Weights of a small mixture-of-experts language model, trained from scratch on English Wikipedia.
Size: width 320, vocabulary 2681, 40M parameters.
Experts: 16 experts in each of 13 layers, 160 SwiGLU neurons an expert, a sigmoid router, a shared expert of 128 neurons.
Training: a variant of Adam for the experts, 432M tokens, 3321 steps.
Below are experts of layer 4 (counted from 0) of a mixture-of-experts language model. Rows are named router (the router's row for the expert), down (a neuron's output weights, with its number) and show model dimensions 160-319. Each number is 128 + 24 x the weight over its row's rms, rounded and kept within 0 to 255.
Before each expert's rows: "comes before" lists some tokens at least twice as common just after its tokens as in all text. This comes from a sample of Wikipedia text that the model never trained on. Tokens count by the router's weight.

# expert 13
comes before: "1", "2", "0", "9", "3", "4"
router [105 177 129 105 137 108 136 122 176 143  84 155 129 100 143 102 124  83  99 146 134 128 142  91 134 141 101 135 126 137 143 104 169 118 148 119 114 145 110 120 126  96 133 115 143 110 153  80 120 120 185 141 126 119 134 133 140 121  65 119 106 158 134 113 135 106 150 102 103 134 160 103 137 160 147 155 138 112  94  97 126 116 153 147 130  87 136  98 167 119 119  98 112 159 105 149 127 156 102  87 143 132 155 125 139 131 104 100 132 150 135 162 143  99 127 153 120 103 175 141 101 123 136 146 125 146  94 147 121 150 117 137 101 136 107 114 152 166 151 179 120 133 132 164 136 149 147 105  89 147 157  92 135 168 146 107 144 144 136 110]
down1 [144 116  94 124 123 111 106 115 151 144 156 118 108 128  91 133 131  62 127  95 126 119 144 134 153  89 169 106 136 152 140  90 135 137 150 124 113 114  96 128 137 147 140 132  86 106 154 105 120 116 171 113 143 164 141 113 132 133 132  95 146 150 123 133 112 131 141 107  95  99 174 145  75 146 124 121  95 165  97 171 119 115 125 116 109 144 102 136 164 144  69 137 141 155 116 110  89 101 121 189 138 139 147 158  93 156 134 114 157 148  97 129 114 139 165 122 110 174 105 154 120 166 122 114  84 163 107 114 153 162 127 127 101 142 112 129 205 101 137 127 116 100 114 140 109 147 103 146 100 139 117 149 167  78 154 163 144 111 145 124]
down2 [ 95 116 169 128 143 158 148 152  96 144 106  84 113 138 129 150 150  79 132 127 144  92 110 131 153 150 135 153 152 143 138 126 184  78 123 129 160 102 122 131 139  87 124 134 184 145 106 104 100 128 135 165 118 148 121  97 146 137 145 119 165 135 138  97 140 138 112 132  76 120 147 126 133 135  90 105 162 124 169 146 117 128 114 109 162 103 140 120 140 134 132 118 132 116 137  94  84 166 116  77 164 111 136 147 145 111 133  97 138 118 133 143 162 104 129 124 100 121 146 122 120  99 127  95 140 163 132 140 141 141 107 101  88 128  86 172 127 156 130 185 108 134 117 143 137 100 154  81  85  84 108 128 148 164 136  89 114 115 118 105]
down3 [143 147 153 114 117 181 148 125 143 119 114 166 111  80 121 124  95 170  70 133 134 144 155 131 132 123 114 130 154 115 152 130 170 163 126 148 130 149 148 110 139 110 113 117 129 126 129 131 122 114 181 101 133 120 125  83 134 115 137 114 123 132 138  91 116 105 128 157 178 125 156 133 159 124 139 138  94  98  95 132  61 134 112 129 101 134 158 105  94 182 186 130 148 125 121 136 133  84 130 110 151 118 117 134 115 130  93 151 131 130 148 137  91 132 159 141  89 118  66 125 113 111 108 141 171 143 144 147  86 123 148  85 106 160 140 141 130  99 130 146 124 134 145 113 131 134 109 140 153  92 154 140 117 115 109 169 148 117 155 143]
down4 [104 169 145 141 133 137 140 137 157 154 108 188 107 144 148 110 152 140 136 138 146 118 134 142 138  94 142 157 114 172 145 114 109 115 125 146 110  81 139 113 168  95 138 101 125 115  96 116  87  94 115  93  95 135 134 147  64 113 169  97 139  78 173 168 141 110 125  81 130 149 179 111 162 128 159 109 109 129 108 144 118 129 109 134  93 134 151 158 113 112 141 125 113  99 112 115 131 120 124 166 124 117 136 120 146 101 100 107 158 128 175 157 110  83 114 179  91 102 120 123 114 133 115 118  91 131 102 146 119 146 104 142 143 154  91 127 143 133 116 107  93 132 147 129  82 167 124 126  96 119 132 118 113 117 152 144 116  64 136 140]
down5 [131 115  77 149 145 166 131 117 162 140 136 133  99 155 107 118 135 136 121 117 140 133 158 137 119 136 136 124 150 100 126 158 115 142 155 140 156 157  81 143 125  91 153 115 152 117  97 101 143 111 112 131 143 126 142 131 114 101 109 149  88 187 131  94 115  87 137 132 154 126 176 154 134 134 150 111 105  98 100  96 118 170 141 124 152  61 110 108 146 136 131 106  79 140 142 136  99 160  83 117 110 110 134 126 193 127 132 130 122 149  83 118 102 154 136 182 112 140 193 114 129 100 152 148 121  76 176 123 116 158 152 121 116 127  93 142 131 143 151 126 118 122 140 165 140 144  97 139 144 133 101 128 149 179 147 111 125  92 121  85]
down6 [146 123 116 122  87  96 172 135 102 149 106 140 128 120 139 113 117 113  78 143 164 139  96 113 163 130 150 139 124 122 120 126 163 113 150 131 123 154 132  77 119 128 112 166 146 153 156  98 110 111 133 118 124 126 137 118 128 164 150 170 171  87 167 143 129 121  92  98  93 132 107 139 134  80 127 112  55 155 108 146 172 152 123 138 150 137  93 137  73 137 140 176 116  95 156 134 129 136 124 106 171 139 152 142  98 117 105 120  95 118 171 150 116 150 122 128  77 123 132 160 118 162 126 145 114 159 100 154  80 123 173 116 134 132 101  99 127 171 128 122 134 136 125 147 119 110  84  94 135 160 131 161 115 137 113 131 122 153 115  97]
down7 [129 124 135 139 127 120 120 148 168 125  72 134 131 158 149  90 151 124 123 126 174  97  96 155 162 124 150 129 141 111 163 170  85  97 122 139 107 161 100  95 137 130  85 135 133 103 135  95 106 138 144 114 134 153 129 124 146 118  92 138 138 108 139 131  98 120 105 111 154 110 131 133 172  96 157 120 127 136 136 178  91 106 133 188 129 116 166 160 139 143 102 137 116 144 130  95 200 130 108  97  86 152 142 136 129 113 146  98 101 119  46 192  87 152 101 126 127 140 175 116 166 122 115 141  98 104 136 138 170 130 181 140 134 106 106 106 127  96  79 165 119 111 169 111 106  88 150 131 133 148 117 114  66 122 112 137 161 120  98 146]
down8 [ 84 113  76 130 110 160 154  60 138 165 134 110  74 172 110 126 128 141 145 127 133 141 139  96 125 138 160 103 118 127  87 138 113 122 115 143 155 130  85 139  90 154 108 129 172 122 121 131 125  95 124 114 114  94 127 123 129  96 140  97 173  60 132 135 106 140 124  96 187 108 145 117 148  90 106 128 132  96  73 146 117 122 119 180 127 135 101 125 114 120 125 151 144 125  87 134 134 126 148 148 144 105 153 121 100 166 153 151 148 112 142 173 136 102 144 113 134  76 107 140 113 144 124 127 150 107 143 166 136 117 188 122 118 128 146  95 134 126 121 109 134 117 136 151 125  83 146 152 138 134 116 128 169 145 102 172 123 141 124 138]
down9 [136 122 150 141 107  91 165 102  90 121 174 116 110 148 131 104 112 178 153 151 150 141 134 164 122 127 131 124 133 182 126 141 129 109 160 103 162 139 175 114 150 140 115 111 130 108 132 142 110  68 120 154 111 172 131  59 110 138 133 155 121 122 167 147 114 112 163 151 127 118 106 162 134 162 109 150 138 104 120 164 134 111 145 149  90 166 172 122  95  89 123 117  93 135 126 116  92 142 119 145 113 121 128 121 167 125 152 112  77 120 136 115  86 117 116  81 138 155 129 140 128 134 149  80 110 113 151 115  70  88 106 100 156 123 103 115 130  87  93 124 126 161 117 121 180  96 138 100 121 110 106 152 140 137 126 162 137 136 150 113]
down10 [134 126 133  83 134 164 123 148 125 141 109 125 124 161 137 132  98 101 113 133 154 128 134 106  74 110 114 111 129 194 118 127 131 162 158 129  80  98 132 151 101 135 126 138 121 143 147 117 146 105 152 131 160 122 139 127 174 105 125 120 119 107 136 103 125  76 147 120 146 116 103 123 103  65 151 122 124 124 134 121 168  91 144 102 116 130  91  57 125 114 146 122  91 137 149 119 118 128 127 151 116 141 170 153 182 150 136 139  99 122 160 151 139 143 143  94 126 171 108 175 107 133 148 136 138  98 161 159 157 139 140 134 148 162 113 135  84 135 137 129 136 139 131 170 147 116 116 119 100 145 141 151 120 149 144 109 115  96 108 160]

# expert 4
comes before: "0", "9", "8", "7", "5", "6"
router [109 170 151 111 136  89 160 146  93 148 137 171 146  75 147 118  91  91  90 150 170 138 143 115 120 165  95 131 153 145 125  84 146 106 129 133  89 117  98 147 142 119 126 121 137 143 123  97 102 116 118 159 164 111 146 127 153 139 136 147  92 154 131 148 121 159 105 119  85 107 129 109 125 164 157 139 129 140  85  93 127 114 171 146 158  98 116  73 149 104 107 147 123 145  96 137 121 112 111 126 128 140 135  87 157 155 126 135 161 130 104 169 150  83 151 154 142 123 134 129 118 154 114 150 127 128  76 119 121 156 101 125 143 120 165 143 143 149 142 137 122 109 137 108 148 119 130 128  85 139 148 119 168 166 149 125 168 114 148 139]
down20 [159 100 165 132 145 128 156 115 109 158 117 145 159  92 115 103 113 152 150 140 107  93 157 128 158 121 135  76 176  88 122 196 124 135 130 133 121 147  91 100 124 128 103 152 123 193 117 100 160  92 117 189 132 136 143 159 111 122 121 150 151 143 136 125 130 128  91 135 110 134 101 111 153 153  71 122 143 142 140 143 137 136 146 113 118 164 149 122  93 168 136 165 150 170 110 128  92 127 108  95 136 122 154  80 115 116 110 114 124 135 122 106 121 111 118 139 155 133 116  87 151 186 114 135 108 164 156 168 137 148 128 144 147 141  93 101 108 136 121 117 134 106 175 147 113 130 138 134 132 106 122 145 162 166 159 143 135 117 138  85]
down21 [124 151 134 124 125 148 131 153 101 130 107 150 135 167 127 158 126  92 118 158 150 140 142  99 127 125 126  83 135 123 167  79 170 132 155 115 121  89  95  90 150 118 114 146 135 147 116 138 131 104 149 136 117 122 111 149  95 193 159 122 117 130 161 113 116 111 104 115 122  95  74 116 127 144 146 163 102 129 114 135 128 148 123 108 114 135 136 128 132 155 136 149 100 124 126 163  88 115  92 138 125  90 125 151 122 104 115 177 135 157 143 101 112 179 129 132 164  88  97  97  92 156 129 175 128  94 130 186 122 126 102 139 113 132 117 123  70 136 142 140 148 118 136 159 131 104 141 116 109 134  98 137 163 112 113 124 100 133  89 126]
down22 [190 149 121 113 150 140 161 114 119 166 131 142 118  98 100 143 132 101 160  86 129 128 119 129 147 135 129 125 139 153  77 140  92 142 156 142 132 117 123 162  96 140 128 146 124 107 178 124 155 121 132 177 112 108 109 128 122 133 136 125  57 167 120 146 133 146  79  89 206  99 112  96 110 174 117 135 137 112 151 117 146 108 125 104 175 104 140 124 120 115 164 136 120 122 112 103 133 101 156 138 142 137 125 153 145 162 173 176 105 105 180  99 127 133 142  70 134 153  68 126 112 121 143 140 127 106 120 125 110 107 143 128 139 124 127 111 167 139 101 143 103 122  83 123 142 149 129 138 183 121 165 146 110 154 115 147 128 120 154 145]
down23 [160 142 148 122 160 151 158 130  95 155 162 131 127  82 172 126 145 137 128 120 125 120 133 110 141 137  71 101 132 103 132 124 131 138 110  98  83 144 104 108 100 117 129 165 138 146 156 105 137  96  81 125 132 112 150 156 180 156 154 148  92 140 155 112 139 119 136 107 119 140 110 146 135 162 107 133 112 134 128 121 128 144 114 135 145 126 124 110 116 153 100 153 129 144 116 108 129 118 147 119 119 115 132 123 131 132  88 120 206  92 193 138 127 165 124 190 167 122 132 121  96 144 109 147 146 175 146 128 113 141 114 105 102 139 103  90  89 142 114 126 142 142 177  86 142 122 164 182 120  87 123 125 141 124 156 124 118 146 181 147]
down24 [136  87 127 130 125 104 136 111 120  74 136  95  82 110 137 153 181 131 140 127 109 133 140 104 111 120 156 138  84 139 105 152 135 128 150 133 132 149 149 100 125 109 139 153 133  99 129  98  76 110 129 137 134 127  64 115  89 105  95 132 139  89  99 154  71 137 126 128 106 137 115 131  85 146 120 127 162 123 151 121  92 123  92 106  98 146 147 156 116 136 110 128 189 174 166 133 114 135 139 179 119 109 150 123 126 142  97 136 145 126  79 127 128 113 129 147 100 149 133 128  95 101 141 155  99 146 118 172 143 135 135 133 121 170 101 196  68 145  88 118 135 132 120 133 134 124 127 137 161 130 139 120 127 133 134 142 194 115 112  69]
down25 [137 143 127 187 146 110 102 140 120 146 102 122 127 110 136 126 130 142 138  78  87 145 137 147 119 110 133 132 136 138 119 124 106 103 107 122 133 149 153 160  95 113 158 147 150  54 118 171 110 131 176 141 147 129 112 139 137 151 159 119 141 129 113 135 121 123 104 117 127 147 158 168 103 101 127 105  86  71 140 101 123 131 160 107 109 110 115 110  95 112 130 137 136 142 163 135 166 116 129 118 130 147 101 117 139 114 148 105 100 169  90 163 166 159 162 131 110  77 167  99 131 131 127 104 117 136 120 132 145  91 155 101 137 129 126 128 105  93 131 115 133 138 110 113 130 108 139 114 129  98 102 143 129 143 127 105 125 130 132 114]
down26 [ 98 151 114 109 100 126 130 128 135  88 180 122 154 112 138 146 138 166  98  72  92 102 138 168 141 142 127 128  98 113 129 141 127 153 124 134 152 110 144 142  98 166 136 173 150  54 114 145 151 175 132 112 146 149  89 101 110 146 154 106  99 121 147 101 130 132 130 143 157  85  88 125 106 152 128 101 128 103 127 118 137 111 156 154 116 120 118 124  95 141 129 167  97 123 143 110 110 106 145 130 139 114 106 132 187 131 151 210 124 125 131 133 136 126  94 125 120 132 103 101 143 132 114 135 146  91 126  77 157 129 131 152 129 107 111 156 124  98 132 119 128 111 116 150 113 137 130 138 115 112 118 103 151 105 106 113 116 152 163 135]
down27 [154 105 111 141 147 144 124 105 143 150 181 170 127 136 149 140 109 118  84 131 137 139 152 129 123 163 128 183 125 132 136 170 113 130 115 111 170 112 136 155 118 125 174 139 157  97  96 132 130 167 130 106 114 154 134 129  94 112 147 103 140 122 123 143 138 142 132 128 133 164 149 145 148 140 150 134 139 154 154 157 138 112 127 153 125 101 162 146 104 128 108 151  98 137 141 178 141 100 105 125 144 147 121 101 165 160 120 107 104  81 136 150 144 116 137  83 170 149 149 108 168 114 121 146 102  95  95 129  84 101 117 116 152 106 135 102 128 127 118 144 113 109  99 148 119 103 120 128  99 107  65 139 132 157  60 117 134 148 122 153]
down28 [130 119  90 129 141 136 137 146 117 143 138 126 132  91 125 149 110 118 166 101 175 120  94 139 134 131 153 141 121 130 129 103 138 131 123 118 106  92 117 185 120 140 122 133 113  97 157 129 113 161 138 131 123 139 119  78 128 106 112 128 116 144 123 171  86 120 105  69 119 106 151 122 114 136 141 115  97 104 123 161 132  72 166 155 124 126 123 132 150 129 122 115  98 134 136 163 100 116 171 128 130 174 142 116 160 146 114 107 185 147 125 127 150 153  82 131 124 182 171 104 124 105 129 129 161 139 112  79 127 131  89 148 142 118 115 187 164 156 150  86 106 110 160 175  93 167 151  90 140 156 130 114 110 114 133  93 129 106 134 103]
down29 [123 157 125 118  66 104 139  86 116 140 162 129 155 110 132 138 132 164 107 161 122 152 102 180 127 152 120 185 154 181 124 113 115  82 150 100 117 122 117 127 112 127 123 106 124 118 142 144  94 117 132 142 146  98 146 116 140 132 138 135 166 139 100 136 137 152 148  86 108 152 131 150 137 116 121 114 140 134  99 138 144 112 118 170 147 151 101 161  96 112 152 112 135 103  82  98 149 114 136  86 113 118 184 131 111 153  96 113 125 156 168 151 130  61 144 136 123 131 110  83 118 117 135  82 130 161 137 110 106 123 162 163 136 161 168 110 191 135 145  84 123 159 146 117 148  82 147 161 127  99  93 113 121 144 117 150 138 102  86 102]

# expert 7
comes before: "0", "-", "9", "8", "|", "7"
router [127 156 117  99 116 110 129 152 181 109 126 125 158  95 121  96 133 103 102 122 179 142 150 110 140 151  94 112 149 112 114 130 143  88 111 161 168 160 115  98 122 119 153 138 135 112 152  80 107 153 124 169 115 111 132 144 165 109 134 128  95 138 137 138 143 127 119  85  99 133 143  98 133 154 152 158 122 132 106 102 122 117 162 138 185 128 107  97 157  75 122 134 129 171 126 133 124 145 104 103 138 154 159 152 141 170 113 145 131 164 143 166 152 105 114 144  91 111 141 108  78 114 190 171 116 133  92 131 114 139 128 130 113 143 146 145 174 129 152 139 132 114 148 152 155 121 108 103  91 142 173  94 133 161 153 148 166 118 158 118]
down1 [102 164 147 115 112 132 141  85 152 123 141  94 121 132 117 135 133 128 162  94 146 100  71 129 152 126 136 132 111 133 170 139  99 130 176 123 120 167 154 155 145 149 174  89 104 123 110 149 157 134 124 138 145 143 126  87 112 125 158  90 156 122 164  76 156 138 119 137 146 130 156 127 123 109 155 143 154 135 143  92 147 149 101 137 127 123  53 128 113 149  98 113 100 133 130 138 110  90 111 140 122 128 172 158 169 168 123 110 131 122 185 156 106 146 147 113 123 120 106 104 177 111 106 113 120 134 167  96 150 122 140 115 112 115 109 162 158 149 177 135  53 100 121 130 140 133 148 112 164 126 171 140 124 114 115 163 115 103 159  81]
down2 [192 112 114 138 157 148 135 123 122 117 132 162 170 131 139 141 134 100 102 106 119  92 131  91  91 143 138  98 148 101 120 135 111 121  94 126  88 124 143 120 133 106 123 156 100 117 104 129 103 100 104 120 126 113 111 134  93 131 141 137 127 158 162  80 139 138 123 119 135 127  91 135  94 104 140 163 129 112 134 130 135 151 132  81 126 126 113 112 155 133 140 103 200 164 153 144 119 108 129 126 137 158 131  90 123 113 133 131  89 154 125 147 115 167 101 151 176 126 129 122 167 160 106 133  94 131 105 170 136 131 129  98  99 142  92 173 139  86 113 159 170 160 161 113 107  92  93 101 120 142 135 190 139  91 146 148 165  80 122 175]
down3 [131 125  96 114 144 159 139 151 140  91  70 138 137 118  88 149 137 135 129 164 113 103 116 134 129 151 128  80 113  97 152 124 130 100 162 119 131 142 101 113 122 108 126 150 124 145  91 100 140  96 135 157 146 139 152 146 136 123  96 176 174 164 113 140 126 163 133 171 123 146 130 129 114 158 112 140 115 114 137 156 114 125 107 145 126 116 112 124 113  92 129 102 116  92 182  78 148 114 109 146 128 154  89 104 167 132 133 133 170 129 183 109 163 111 124 109 157 161 129 132 143 160 105 133 119 156 143 155 185 133  66 134 106 119  98 149 107 141 138 133 112  99 133 165 148 151 152 107 109 162  86 118 170 119 117 144 181 165 116 158]
down4 [121 148 156 136 138  96 135 129 127 122 102 107  99 127 136 128 106 182 123  95 127 126 162 153 126 111 138  69 107  83 126 148 198 124 107 188 140 135 136 158 117 122 136  96 118 189  79 155 137 113 152 136 125 155 120 158  89 130 130 111 120 124 114 133 142 165 164 143 144 155  87 149 133 152 124 172 155 116 141 129  74 107 118 100 141  82 130 104  85 131  86 167 154 117 108 155 156 138 168 112 124 137 138 162 129 174 163 141 136 159 122 131 147 124 148 172 101 133 149 119 124 141 130 156 136 142  85 117  94 130 146 116 173 154  99  99 114 119 103 112 111 133 141 127 122 131 109  89 109 150 120 105 101 121 141 109 120 122 128 106]
down5 [136 139 113  95 131 170  97 140 134 148 194  96 137 116 113 107 124 144 155 110 131 179 155 154 156 128 103 147 153 105 103  70 110 119 112 103 109  99 103 111 141 103 115 122 146 139 131 150 132 117  96 170 106 112  94 146 133 121 136 159  70 102 148 122 192  85 143 136 155 146 130 116 135 143  82 134  70  82 126 132 113  77 154 173 134  95 145 153 130 111 170 135 127 110  79  93 150 123 140 138 145 142 136  97  91 116 113 153 112 118 129 116 103 119 145 134 153 153 135 116 110 126  85 143 173 128  87  88 147 106 123 155 156 118 144 130 136 146 121 144 131 161 134 129 164  88 139 107  91  86 139  45 137 158 132 145 111 118 107 145]
down6 [131 172  93 121 150 134 175 159 120 131 144 101 106 115  83 129 153 127  93 110 135 140 145 152 110 134 151 116 127 123 129 141 114 123 139 114 167 111 188 186 107 154 143  70 115 128  98 152 108 145  99 126 129 114 106 111  57 138 121 138 125 112 129 123 113 106 113  91 118 134 105 148 125 107 121 106  65 131 127 111  59 170 151 109 149 115 157  88 110 107  74 139 161  90 145 136 125 124 161 135 120 125  98 168 123 164 148 114 102 117 141 116 191  75 165  87 128 161 123 125 123 129 155 112 125 141  96 124 111 111 135 128  88 102 147 158 145 127 128 154 150 108 123 125 135  96 127 118 150 140 159  81 112  81 131 144 148  77 116 104]
down7 [140 114 107 114 108 146 112 146 143 141 130 130  81 170 107 105 118 144 124 177 103 133 140 112 129 132 119 121  94 113 138 144  87 108 127 125 133 165 152 144 104 146 156 110 124 106 137 143  80 174  97 147  96  99 137 130 126 141 142  81 110 132 129 111 157 129 109 156 103  94 120 114  84 105 147 106 133 112 174 162 127  97 144 120 129  84 127 141 143 101 140 118 131 118 141 134 121 197 156 124  88 101 166 180 162 128 153 121 170 145 109  98 134 110 112 120 119 119 120 118 100  95 168  90 132 173 150 163 101 142 122 145 134 154 148 159 146 109 158 127 144 119 155 153 122 164  88 129 113 106 119 123 138 120 148  79 155 114 125  94]
down8 [ 92 132 180 119 128 119  79 135 124 172 177 154 162 160 123 151 105 121 173 180 108 105 107 155 124 141 131 150 155 149  92 126 121 141 110  51 128 150  97 159 159 132 108 124 165 128 156 169 124 115 128 103 136 118 160 122 115 162 130 122 117 134 131 141  69 129 168 121 153 127 111 115 114 125 128 105 117 161 149 110 153 110  96 132 134 135 155 144  85 218 132 121 121 134  95 133 124 134 108 146 101 157 145 109 110 146 106 144 118 120 151 126 102 115  96 127 133 119 131 121 123 151 133 109 130 148 160 120 137  93 121 108 131 103  91  43 134 138 121 116 118 146 128 112 103 123 117 104 153 139  86 105 151 141 108 152  86 113 132 163]
down9 [152 123 141 118 145 118 156 110 139 118 121  97 170 117 135 158 154 141 122 120 126 156 138 150 173  96 120 137 107 160 122  93 112 120 147 151 174 101 132 119 112 158  88 136 151 100 100 131 100 105 146 137  99 134 136 126 161 125 166  85 107 158 114 131  83 122 107 139 147 121 140 120  95 113 129 127 148  94  87 143 126  99 173 152 153 152 156 137 115 110 100 111 105 166 123 122 100  96 130 184 140 103 135 149  87 113 126 141 146 103 131 119 109 157  89 107 171 144 165 149 101 108 140 116 135 129 152 117 120 120 135  96 147 139 102 127 126 122 165 138 157 133 158 121 133 151 121 105 154 128 151 151 144 117 154 151 103  81 156 140]
down10 [145 112 175  80 143 149 104 132 131 114 110 126 123 128 125 147  91 151 159 153 132 113  84 138 147 114 112 156 103 172 102 108 115 149 114 129 132 105 122 142  91 208 147 124 128 127 121 136 167 140 195 152 126 102 152 120 125 119 151 116  86 128  99 143 130 104  91 114 127  91 105 130 128  86 179 180 128 123  99 128 122 127 127 140 135  73  97 148  77 159 165 118 128 103 170 147 111 124  99 149 161  82  82 100  84 128 136 174  84 106 114 143 125 165 136 110 131 103 133 120 139 132 150 132 133 121 125 135 115 130 141 134 122 143 175 153 149 160 144 111  99  69 118 143  99 137  94 128 115 126 128 109 159 113 129  95 109 149  93  96]

# expert 1
comes before: "2", "1", "0", "3", "4", "6"
router [ 96 171 145 101 118 114 145 118 155 145  85 158 128 106 147  93 110  79  91 141 123 132 138 100 142 160  93 114 128 140 148 104 156 111 169 119 123 150 102 119 137  96 135 105 149 113 168  98 100 121 173 139 124 125 141 118 168 131  84 104 108 156 118 106 132  95 152 106  84 126 152 110 139 151 148 154 140 122  95 101 119 108 158 143 123 106 128  89 156 115 125 102 118 154  93 156 132 158  97 105 143 150 152 125 140 152  98  93 138 150 127 158 131  86 137 144 131 106 168 126  95 105 155 146 115 129  90 163 107 145 129 135  99 130 128 126 143 169 162 171 123 127 146 153 146 145 133 112  96 146 146  95 140 171 138 108 136 132 148 104]
down1 [ 83 106 133 168 157 100 149  87 131 101 119 116 107 114 126 108 161 133 112 102 130 118 102 142 156 137 161 149 135 158 156 139 162 103 120 127 140 131  97 131 147  80 127 147  98 114 136 109 108 116 156 169 140 128 149 146 157 135 134 112 111 112 106  94 131 148 149 125 146 117 123 126 134 139 159 135 115 131 121  92  90 164 146 126 109 126 145 137 132 166 172 144 127 133 151 155  63 111 118 132 165 150  66 158 148 133 135 143  75 120 171 104 124 121 148 133 137 101 132 125 125 133 164 132 125 123 136  78 140 167 118 126 136 142 172 111 149 159 179  85 106 162 134 111 105 171 139 149 154  95 145 121 145 146 147 126 128 145 102 129]
down2 [ 99 116 147 166 146 134 105 170 124 131  91 139 149 110 153 110 163 127  81 160 119 128 130 103 154  96 122 108 135 148 148 106 171 115 106 112 168  89 126 122 133 130 159  87 158 123 130 139 138  81 156 115 120 135 114 115 165 114 128 146 119 158 132 127 157 100 130 123 132 154 154 100 140 183 122 165 143 145 121 107  83 126  99 125  88 150 167 120 125 143 126 126 118 115 149 149  83 131 143  67 137 121 126 112 125 143 148 141  53 147 126 149 103 134 165 144 129  74 142 120 125 130 178 114 143 120 144 134 152  85 123 142 111  95 148 100  60 102 147 153 165 162 158 156 132 148 100 123 134 168 109 129 118 147  84 139 131 118 122 165]
down3 [142 104  97 116 112 145 120  86 115 112 142 127 154 101  98 148 125 126  70 117 102 135 119 175 150  98 102 134 104 121 160 121 112  99 139  97 147 101 127 105 119 154 134 135 137 131 182 169 110 118 141 137 135 145  74 138 110 120 119 121 120 120 114 112 126 112 110 185 138  89 104 139 147 173 153 175 126 127 124 123  98 139 127 157 158 146 118 141 135 151 154 112 154 132 200 110 134 128  90 119 119 150 130 148 106 117 165 146 166 112 128 134 131 163 135  88 128 114  74 129 102 119 120 170 107 118 133 111 157 129 125 157 103 101 126 146  98  87  96 139 136 178 110  92 114 134 137 126 154 155 174 123 152 135 141 136 133 115 126 124]
down4 [131 107 107 135 109 147 136 123 121 122 121 128 133 143 114 126  60 128 140  88 145 158 157 113 144  93  94 128 148 148  90 122  83 108 175 131 105  81  89 132 137 142 134 137 126 125 158 109 186 112 133 126 128 147 109  96 125 143 118 110 143 114 152 113 159 115 112 126 133 114  68 136 122 104 156 133 115  87 131 118 124 137 111 135  79 114 112 123 173 151 143 127 149 125 157 135 139 158 139 106 105 108 115 171  95 122 134 125 156 141 134 140 106 173 149 108 149  89  97 130 118 120 122  90 115 179 131  92 152 140 157 138 134 135 115  98  99 147 168 107  57 134 153  94 108  94 151 165 122 113  97 131 122 103 111 137 145 131 129 116]
down5 [103 104 152 118 142  99 105 109 147  90 107 139 115 111 139 150 126 183 136 143 113 152 149 117 118 178 141 109 109 123 112 154 115 116 129 155 131 137 106 144 123 154 122 172 112 107  77 122 127 108 156 140 149 135 119 126 115 131 111 105 131 153 139 150 145 127 124 153 101 133 150 136  96 125 117 111  96 146 159 108 155 136  98 137 119 128 143 121 143 108 153 148  54 141 126 115 104 169 139 122 136 150 100 128 142 115 155 115 125 108 132 125 169  83 130 140 119 134 114  81 111  90 124 115 101 144 163 157 151 114 110 126 142 111 159 141 151 167  95 146 132  84 136 133  95 160 120 158 165 129  79 146 120 151 136  67 169 109 112 120]
down6 [107 161 124  96 115 123 140 102 116 141 139 128 119 114  80 100 140 140 193 130 178  87 149 112 122 172 120 109 121 110 154 118 153 134 152 117 115 110 115 141 130 145 119 142 157  96 124 118 108 188 111 153 167 141 110 193 130 138 146 135 135  95 107 117 135 112 171 103 128 147 149 170 135 133 110 157 162 120 103  80 136  98 133 172 117 165 153 138 166 141 123 115  59 170 162  86 117 137 172 108 142  86 116 131 108 132 117 138 107 150 164 127  85 156 162 122 111 105 136 127 122  88  98 129 130 137 107 154 167 139 171 145 128 129 137 119 152 113  82 148 107 111 142 117 143 110 144 169  76 137 144 126 119 157 130 140 122  98 131 110]
down7 [126 170 144  81 103 110 107 125 165 144 123 146 116 114 129 177 157 133 141 103 134 120 151 110 131  99 159 143  92 108 148 139 133 115 103 161 119 144 122 130  78  89 122 142 149 141 155 136 110 136  81 178 109  89 139 172 148 110 169 137 131  87 169 156 130 124 179 148 133 142 176 125 102 127 100 119 160  99 139 111 114 157 165 124  92 138 139 100 113 126 159 103 175  98  99 139 140 138 116 101 123 149 137 106 117 109 116 149 117 125 127 108 105 158 152 131 134 135 116 127 136 145 131 124 102 163 110 111 119 158 125 126 167 177 183 112 139 114 125 161 106 146 112 116 122 172 102 126 126 139 168 132 166 163 122 122 128 110 122 157]
down8 [157 126  91 146 141 171 131  98 111 113 138 132 149 118 145 163 121 113 141 182 100 125 124 165 136 135 110 128 123 121 130 150 138 116 156 161 110 130 154 109 148 149 138 140  79 118 133 146 125 136  87 112 107 155 134 151  82 151 109 109 153 118 151 170 120 129 136 151 133 142 142 136 113  97 100 125 121  99 110 132 134 104 167 106 132 149 173 115 114 149 148 121 164  96  98 121 128 136 164 114 134 101 120 125 140  93 107 133  76 124 128 156 138 155 161 129  80  86 131 118 150 125 140 120 150 133  96 122 190 129 136 117 128 136 153 151  94 127 122  86  94 168 150 131 105 106  90 132 134 119 134 139 147 132 159 126 141 167 116 169]
down9 [130 126 120 137 158  87  70 145 126 101 131 131 113 158  92 145 137 119 135 143 160 115 146 127 125 146 125  95 127 137  97 148 170 176 154 139 125 155 108 123 179 143 130 106 112 129 128 150 135  70 150 136 126 160 117 102  86 113 117 114 133 151  88  71 182 126 158 136 194  76 143 129 140 142 141 125 132 105 152 120  79 136 103 142 120 129 156 143 132 101 120 145 123 142 158 140 111  94 151 126 110 112 143 120  81 108 149  96 149 144 119 100 162 133 163 147 142 145 142 125 118 143  98 141 148 108 136 102 154 198  89 112 123 131 134  88 103 105 147 120 129 123 105 134 129 112 118 120 129  98 174 109 155 110 175 117 160 150 129 157]
down10 [149 100 145 159 178 130 181 102 137 153 123  96 101 133 141 144 153 162  85 112 118 105 106 160 167 153 115 156 123 115 142 110 109 140  98  92 130 119 124 111  96 106 123 156 115 156 141 127 166 125 140  41 182  97 178 156 107 113 102 131 104 115 124 108 127 147 131 114 104 122 117 151 121  81 142 145 125 160 121 118 165 122 136 135 154  92 168 157  95 134 123 104 145 134 158 177 136 132 118 134 157 114 162 109 143 139  97 120 134 107  57 125 144 162 129 124  94 126 108 125 121 151  94 131 185 112 132 134 125 132 140 122 114 124  87 126 147  87 151 129  86 136 130 152 107  85 163 142 154 176 139 180 126 118 111 148  91 132 119 157]